{
  "n_experts": 32,
  "d_expert": 176,
  "moe_layers": [1, 2, 3, 4, 5, 6, 7, 8],
  "vocab_size": 32000,
  "beta1": 0.93,
  "steps": 4054
}
Below are experts of layer 3 (counted from 0) of a mixture-of-experts language model. Rows are named router (the router's row for the expert), up (a neuron's input weights, with its number), down (a neuron's output weights, with its number) and show model dimensions 64-127. Each number is 128 + 32 x the weight over its row's rms, rounded and kept within 0 to 255. Numbers have three digits each.
Before each expert's rows: "raises" lists some tokens whose logits its average output raises strongly, later layers aside. This comes from a sample of Wikipedia text that the model never trained on.

# expert 4
raises: "==", "===", " and"
router:057152138106127122143133100140105119117094110101106133093145125112112170125060147133130147127155127135106117134169146103123117102032149137170094066131146121125112121134125127104133135145076139
up0:164128103166163120098144090172161135179101088166122136117174124115110164114190166147157139057174173158124158161119099117170113063076132088087130174103091161123104186098109098049094128120106118
down0:083134151061170131081105070091177121121170195090149158170146107119160087122063130094099167216174182133197113134120057092108128222111157131146119128173169144133087136129214114123151174150197097
up1:156130136120141111133118122093091140129138184090148128128166055155158144149170144128152059164133142139126157117159136147152135121132140177192134150117136134151120137052105137198170133123059134
down1:143126079138141109111136153142183084135126130142108148128103112122141115106112161097133118125116090082105154108077154176170143135114074104104102134126201108187175069168135111084116121052158142
up2:139185099123099136133116108104097087099116104093150140130097129210131180117144128096112072099097092128080146095095109183107112096121126097137058191090142147145217127156143220136108151092110179
down2:185120187094117152192141124114118162157114107148141058101152096082116093087147070158132173109119094073126135097157131116082126099111168147158143080164082163134137119122116142077128127143118091
up3:092082135091164172132142147165111130157115163126110135141122131143134129134108155062069119139165077173156059118134142138107126137110083068064111081122167103118097175138176176120124136135102179
down3:091148122185147191142135159180170111124104160114108180091122134167174137182088173153172133095174167081086118105063172167140071132115138163130107094146137122137080114111115153082154125107061106
up4:206117121138134072154180140206067068135059092145070086128140114107140138122077095162159157125154169122082108138116168112122103150124133189175092077140131151097037114114140116092197084131170121
down4:072137081121181136079100173111134194117102132079166110155132091156149133147072146143059100100143137122154149148110130121153110141216105081073146084154098076181146186141203125122121158102123141
up5:093210137162126116161126098117065156108104156138144183161113116122139110117120126157158119173135169141161135158138176061155122119131118203144158122121158119103091098044136124131134157106142084
down5:114081129168149125150140148133164147174169160154097188079116137120130082139117102108160095183145087173146180119125112132154125168142196095137100129110134177070123137126097089089164163102182134
up6:107117104104127131107101117139167175079135113050170153148157190140150052175138128159122158158146108139107136152084121152174189117074091155098030153135091151123125145171087147114201144102177139
down6:100103217138182094099123101114113170147125124217074151152137095141131208129062134135165092126105167124136137150096051119115098155168161137155182137102071079155133082161144128206094109120125089
up7:082131070112138134081112116120164109132150134094110146158106163146196162123080145123158096145144182141092122155110129113131114132177196084131109059146074057128107093150129164114152174150164128
down7:145106110119126108200133137169145157179069182172157110141127115099181150036150136167043130146102151117144124182168070064136169172124076109081128120124124150142141168141128171132152109176117117
up8:125170151080120166166130137126140138131140149111096087127149118090135139142089045136115144105200094154141146194135105113163115167134162061123076110092164107119071077111069163127123129159110132
down8:125074104127104160134088155197134152194093147126145162121083185131108131219096049111122125087128179179103121146124171123137096116110150133144121122137129074215127077176061157131136090097130050
up9:115060103117091194094167144137129173133157087206131089154135114158113116161166111109156150141138092138154120110096094091133122116168119174074149143130148112155135113100144086101122103157142132
down9:109111160075128159090140127182163113179129092124144175136155125059097130165146087148180129109144115160140100128131116117183153108103132107183164133125105110100035145083109143083125108165095127
up10:112125114112129104100127189129066096204084184159133077110140171205159125130080081119069172143137147136170145114136088086122105105138186161143072096160125115153176103130110122149166079095128128
down10:128152160137165136206111123168128147107135064061129209099089105090140067160145219093162095169116127064107093167157167164130137118131161075099159151145134080144128120138096145095148134118113179
up11:158109091074150095055169121129186113122163107112123150115078111071170129138093119154086082101177131102159062095140130154137121107170125176108099155090135097077143167171158157137147116100105114
down11:105104170172061150097083120112078161131071121111115095126184062125106133089157101084104124142084084125155130166127090100111086121085139128122157110140156034172094132129115120136136101144099162
up12:155143118134134127084115092093125137145073106151132168184149185135095139117125148114201129126125134114116194139093170107065136150119126135163156128145165159117108117157085134152128105127100088
down12:130105118120079169093131128155068178118073143151078174109150109121144136149139113136094130124136173171133170131062133142082110098177073146193128154121127126109103099153144149149115138050133134
up13:097037123133119138084091048095153148079166139110118137152061116128160160105131132068111087119117144107052155094126170080088192200180159057181156120112147054143065087211147138122136136089095119
down13:170148091111118128071132153109089105105056107174151150113133190111108146112103170057142091105104137076062122079108100103160165097107141103116182161144165162119127127091161151118116170155149149
up14:135158085166161137134170142134067148097123124147117170168134157138089142078124155137085114104205152122115091121170102149137131096123149094104079121164124168102112183110168160125134090081120079
down14:143127179142100140162071175095170126152151120099112097112189126113119109161061133162095126111099113148152118091174116131145124121184104159149150124113121168160107074097125099154110113137106092
up15:172147129141134135121138086133089088165131122122142146119131162094138138143143112113154115205098070134059063167177175122139176117130072115134054124121142094153072098176107097160221103117103143
down15:092132105136132098176121139128114162097100163120133087132108131100122094151095160153095155084102187111080141100045139170149078162121160164137171150098162109149108108088090183048179121148166093

# expert 12
raises: " of", " ", " O"
router:117137173157083180126084123141162159078070089107111160102077173165147161115118129079164127132162135117097090167119152106125136081121098165135127097127166062127086125172146111175144129091191141
up0:118178125135113095181141090122113121132124080123124118107031149099133128165225102093119165130119137173129098151114133136110162155084155165081163140102110146124160102147176150103177174117130093
down0:105143151070152099102219109125112114115107143162169116139146116118166131159094168113107106138162095115138086150157123136112161102154175193096112076146119066124145104165198135113199067129204079
up1:102078176111138099154181101092164112096186095105139151152108170109111110157112171115133150136091098202151100189127106169163169115107147061138095120124081154123109138097150168114221128187167107
down1:146175155144081166153136141098164159084129173153125072128154113156162180133119125116171111122128193120073182075068112060157116090146094120139109109082165116171137115134172135144145073140103157
up2:129156104137133109194132145111161099137186141120148091081057138132141120178098123123135070127164178112153179168105154105126108107146091150161114112139112145095144154184154059129130118114146119
down2:121155109125135174150131169130098180184065110086061151079049126122177201119185091068138119092170099116130148098082106165107136148120174139178119111120180084105087116138138105155166082161146098
up3:159131079065094137144132186162110113155102090138067142096139127154136136108141102028154096123133129112140145148127153189131159135119060116124171126109144098117119139151141139118125115159153126
down3:098129167171154128090153142119122172125082121132133084174098154152134148135135137160169090132144160087136145117089123131166052125154097153130131121132127175113129103094137123151103158174082089
up4:115139134113108147130126122140129125118113093173061119139146100147146134078138124187109099175110109095042082157109122097172105139131127149166109081070196148130105109166126152191081105104103164
down4:140131182135169125172129153125077092167126106092119151128177108163099109112142108144158111129164175148127053091167164166086155075144137100100121130116101119169131100125153165121151094114180184
up5:124125100118109126104124138126163145071108122147114133152187129112173153115153086131134162141155072141134084092119081075160166101137178094113129094162072134080139126110129106180121107152090139
down5:180125125153142155123154104120177141097072138205116151129106132102111119093178074140106082135139099085116188165090184157113126105192118104121192069082115118127123110147146187174200129113106169
up6:121163171141133093077105148149144110106058113159138147112143197094111148163135120113127144120169135177136184109113120098079069116092145155095139162086112141102121135110108149151055123151117162
down6:127103123130101179082152134105177099115201135134111179163148132167094113104193163124130144109163113121108174156199205176085131087132098162126151101113117153143097167138144150107104107142167098
up7:074120131159195112076113192095110125149145179098166169117149127200151165106115096141086085120102141129088137077092182121090082130101175102219098125109099131115101133142101123116108100148120169
down7:118213103129106189153103129101182113106127104101165103160088100105179106114146152073133167181109105135128183177149110140088145115182216151138107123117121101139132113085164164114145035116107112
up8:136141159062117183136113055153083105112083105133119107152106138071089088110131107150083176154127150120076117135058099049081095103142158128097125066110108162080157165168131078123177112105159134
down8:103070107140185044157132113112101156071140120156100101116135099157130152137142117148095076143110174124065121131067061119131166191096103179135123117109094145152033160101061106153121167109199091
up9:108081133142146138093135175143102131139157112137107161108158077156090100112133178127165166042127141145072109137117127190151197123123072104114152150116137186136122125147076128133130141120133138
down9:161086067177102112116143168101120118148171138145160084095115153109148178104171127181146104182187133120149102135072114136104097083070127150138115145125092187089111119121189128096129125140089128
up10:137113146143171093125120171108187103087129139146134128165111110101122200199106084118093118101124138120187083137181122109066088122183108203162104147120138125136099125110097142107211122130117077
down10:074140161109167085118157112172111114140080143154112114137183111111148135096119181140147068109173088111151113129103096102118113118091115117145170067154134122156160155144126125185113186128147094
up11:134110145065113136169104128137152161106158109101114171109108106103079082081094163114097132121141123141070087122118095140131160082119098127144115099118145098100164119079137149165109063087126120
down11:177082143120103171139082080179149135116113156114195136175149124103122091128165109126187112128124159182118142125129148133210137105083129185102119163131114160160179094163124111111132102150116114
up12:191175135086119089091134131109138097148180130146179115121071133066107131124055067127190119138174155175174112095133159093119130139075157182122150140197189129140098175116109133114158127107154089
down12:116116160110108138110139121119136155143118091079132173069154096155136088119115098146133065122140123100097053114118131091135082187113124152107130125124181155094119114170105118133176111094110162
up13:153104101095109156142154112074152119179105127185100119103101064132176131134112090151194150122096107124119096099172246156154178102164088118133090116112171137122136163151124060146098024109117117
down13:124107168196082150096033139106115137151144072148171080150139186094143095148100192086152141114138120189128169123108141149142192107169113114074123138167168169109077081123111161115164071119126076
up14:152072154118093135162115096170124168097151175093140130109118109127090154101097152121106162103170112121103132160111171160134098125157109120128061123142177148111093136101142085142133131106156142
down14:099167076113172145092107152119143126120151100133141115120150127127088072169125124127156083133126166112178120135118091145120098051146105161122160128180115135150122099128135137093157096127166169
up15:155125107155093209116122122118134110174113151118165148059150144114093072168147091098148151094123175145133115134109146141133117124109085065137102099123132159074134139144074103159179155093191125
down15:152089153113095100108116143142099120122153120137123156191115191085161135175170214131161078111120125101092070151109158148186137111160189165122147145066124099177107169119096150156085098122127132

# expert 1
raises: " a", " ", "-", " (", "e", " in"
router:138137150134131118140087101132152163074086036131066132175066084165129138086098108122135136110115090134124085131173171116102121127106129154097130077132136174088130110120062096102129129098116183
up0:175099158132193127144134163136148137113149106137101158148131159135105158120180147139163134107085067146152063068124115078094154104156151164108130146099098109142119113111100122126161070154118138
down0:120122208097118087106143119136099113126107123116156117164112111132161182132146151128159126163178085118179190121144156129109144086121120132091127113125136121150118173132179139145124137103132146
up1:188112034115144155138117086130152132151164086120093103164103174103150114173154145107093114127138161112096208152113136142139141152163140117120153129071105165130157084153176120101132151079142175
down1:175110137088174102163090124127146139139080030128152127173119128115149178092162158168013085178107159144144088128155066073110115055156158165114113187143105100142076099116197128184181193140159146
up2:120068087108103116155102142110131106108146125155114134156170132181111127083145145126137182152094110123164116137112130079125178106168164169121115165115065138106119142124156095153095149141147152
down2:098126187133103124188108170177148159093134116052131164170110160099129113110152092113110135162133158159162166135174131075115088153111090162112112132101125158163175175103141107114173142109167125
up3:167115113113157139091154111197120107134090079125145081141151171110142157129116152121142115128158118154116154159134219077128104088138103093127123101142148123189093107107091073099093114110126149
down3:128099133099062126146125108148132153105168107129088065179137094146162112143167144115127129060204143141111070149091123141162187099126187107104126110118133159160121138088088165115133070142063153
up4:145120115150151157124188088167122110123150096073094124078111113115073110112115132146086131109085097146045139124169164128148127163137087084175104157108097161117168129177150178125119165165211162
down4:143147117095128169157111049136117124099135123139105139065169146212098110136125108132140126132144109104173120105138119089090233148172135124142084115130127193151144106141147146090147114069092142
up5:129173153150157085127143218143109129122091134060100093131063172081164135166123145127115165154135188191112112164164145110117164093109175087157065134109107055074086110117113097124066142104129179
down5:211129136126124141139141107095126158118152103100153092095164119115061153083122096084184102056171103124128115126108163122080167180121051112140191115122104171068113160136121146107088110153106149
up6:116165088121069121164127105135146149116135131153121147155096095189101142077094175070091139133183150144175138129178167171147185103118174098112090130036105088114111124183132153176133128083103132
down6:134091107168104153095135137155128088215081137142210134080110204117131089070147118092090115179106064095109101155091097110176081105089067150109147118138176182126135151159162162142162142104120148
up7:168128110162066114120121124121141153083163119131118161165159104147135130125130104124069099081084120143090071163122158171116168124150150169153096142167118122167121115139138157091163079145154123
down7:091146147083125135128065109067148100175113174191159149116107061126133149177084137134168139114101126086133153120127095154137120114141112125085111097185127124120132122121148186148127117107091189
up8:100165115128137062136136131142068180145146119079150128158117132195100128132082142145130167181143130114136113089131150087173099115146135079144107147128196154070163108065110100108136157094114141
down8:137167107117144090187053106151140087178079137165144095140203122123122144143083191170139094181101089126105167144095095181155104134094144128082106160194106130174064148095120109172178122115088069
up9:128135138129217129073095084151142132134092127125091077133088140071093097087095088098117166189126113109105167143104106159124151177131126162090121136160126170099169171144138092115165100074095107
down9:141091104104139175155141145175128077144110158153161092089118128167103151130109114136079193176140150115092087127152168150139176128130138112071173140160087167120087123149092129155098078142134155
up10:133135126099077125161166096137149180108148134146101094186080135116115171175094081093163104134136093117159149168161120170140159135132147145099122030139133162087187100033091112114132133151139134
down10:135208095102133121134182111107127148074097152125117073159093069133079137107080154136150114145109180115163124148123152136131134090129093166155118125131164103097172122164135097128164139162108121
up11:102099106154081176114104127117089160148063157114120161095119168224105128194109120124163148151121073144080154160151138141140146118189121168095141136088147175150091119135130164171088098146099140
down11:116113096141138086111141162160103175159092129126156123098059137100186097133112142146122140117175179137126148121094105123168083104136108161217096090152048073106121131170149181112121140141163104
up12:128119130135073132080122130166122203108160073134130167100066201086145104126104069170146135122103126134129162143113175087110099083139133064158085132164139127113126102164128093112096150144142157
down12:147110127155191103122098134117083059142132121143145141143065110112147112208168123138125136133097148113180090074110143169089087074167117152151137137131127132124106181078107167114168161145105132
up13:147104090146172146102117107094132134084086100094112129094116123111126116085136150083121070110098098171095126138118129139150129171069098122127115140156085120194180117152094171171064089096119118
down13:132120133148128155113118127088108164184076153138146102093118108154145146165092155139157171069121157104071103194088064133119183140139105117139107112148132109113107094111111101171170103132160130
up14:183200168047161137145125189190155102121166033120180089139137089161068161119106083100087155140170176167139175155131122140109116168099155131203135150119148130131120164100142141130150117055144166
down14:187113093133104180107116094143145117149172081162157161120125182079199106158161106113131134199151147151181125102172116112102122068102199138106179160099111128105148142179125065146128152143132114
up15:088096115088116109118164134156124112088163059093115135167127130167121153106130139159128109076141086117079114146147124143149091141185140136099117139127139153145112095095099137071205135155160133
down15:112172121121103145078121159107128184099089093039132153161134180060129095176081111194113069147148107129161140115117088140164153121164116161133079139111179156054168127104132151128103137113122185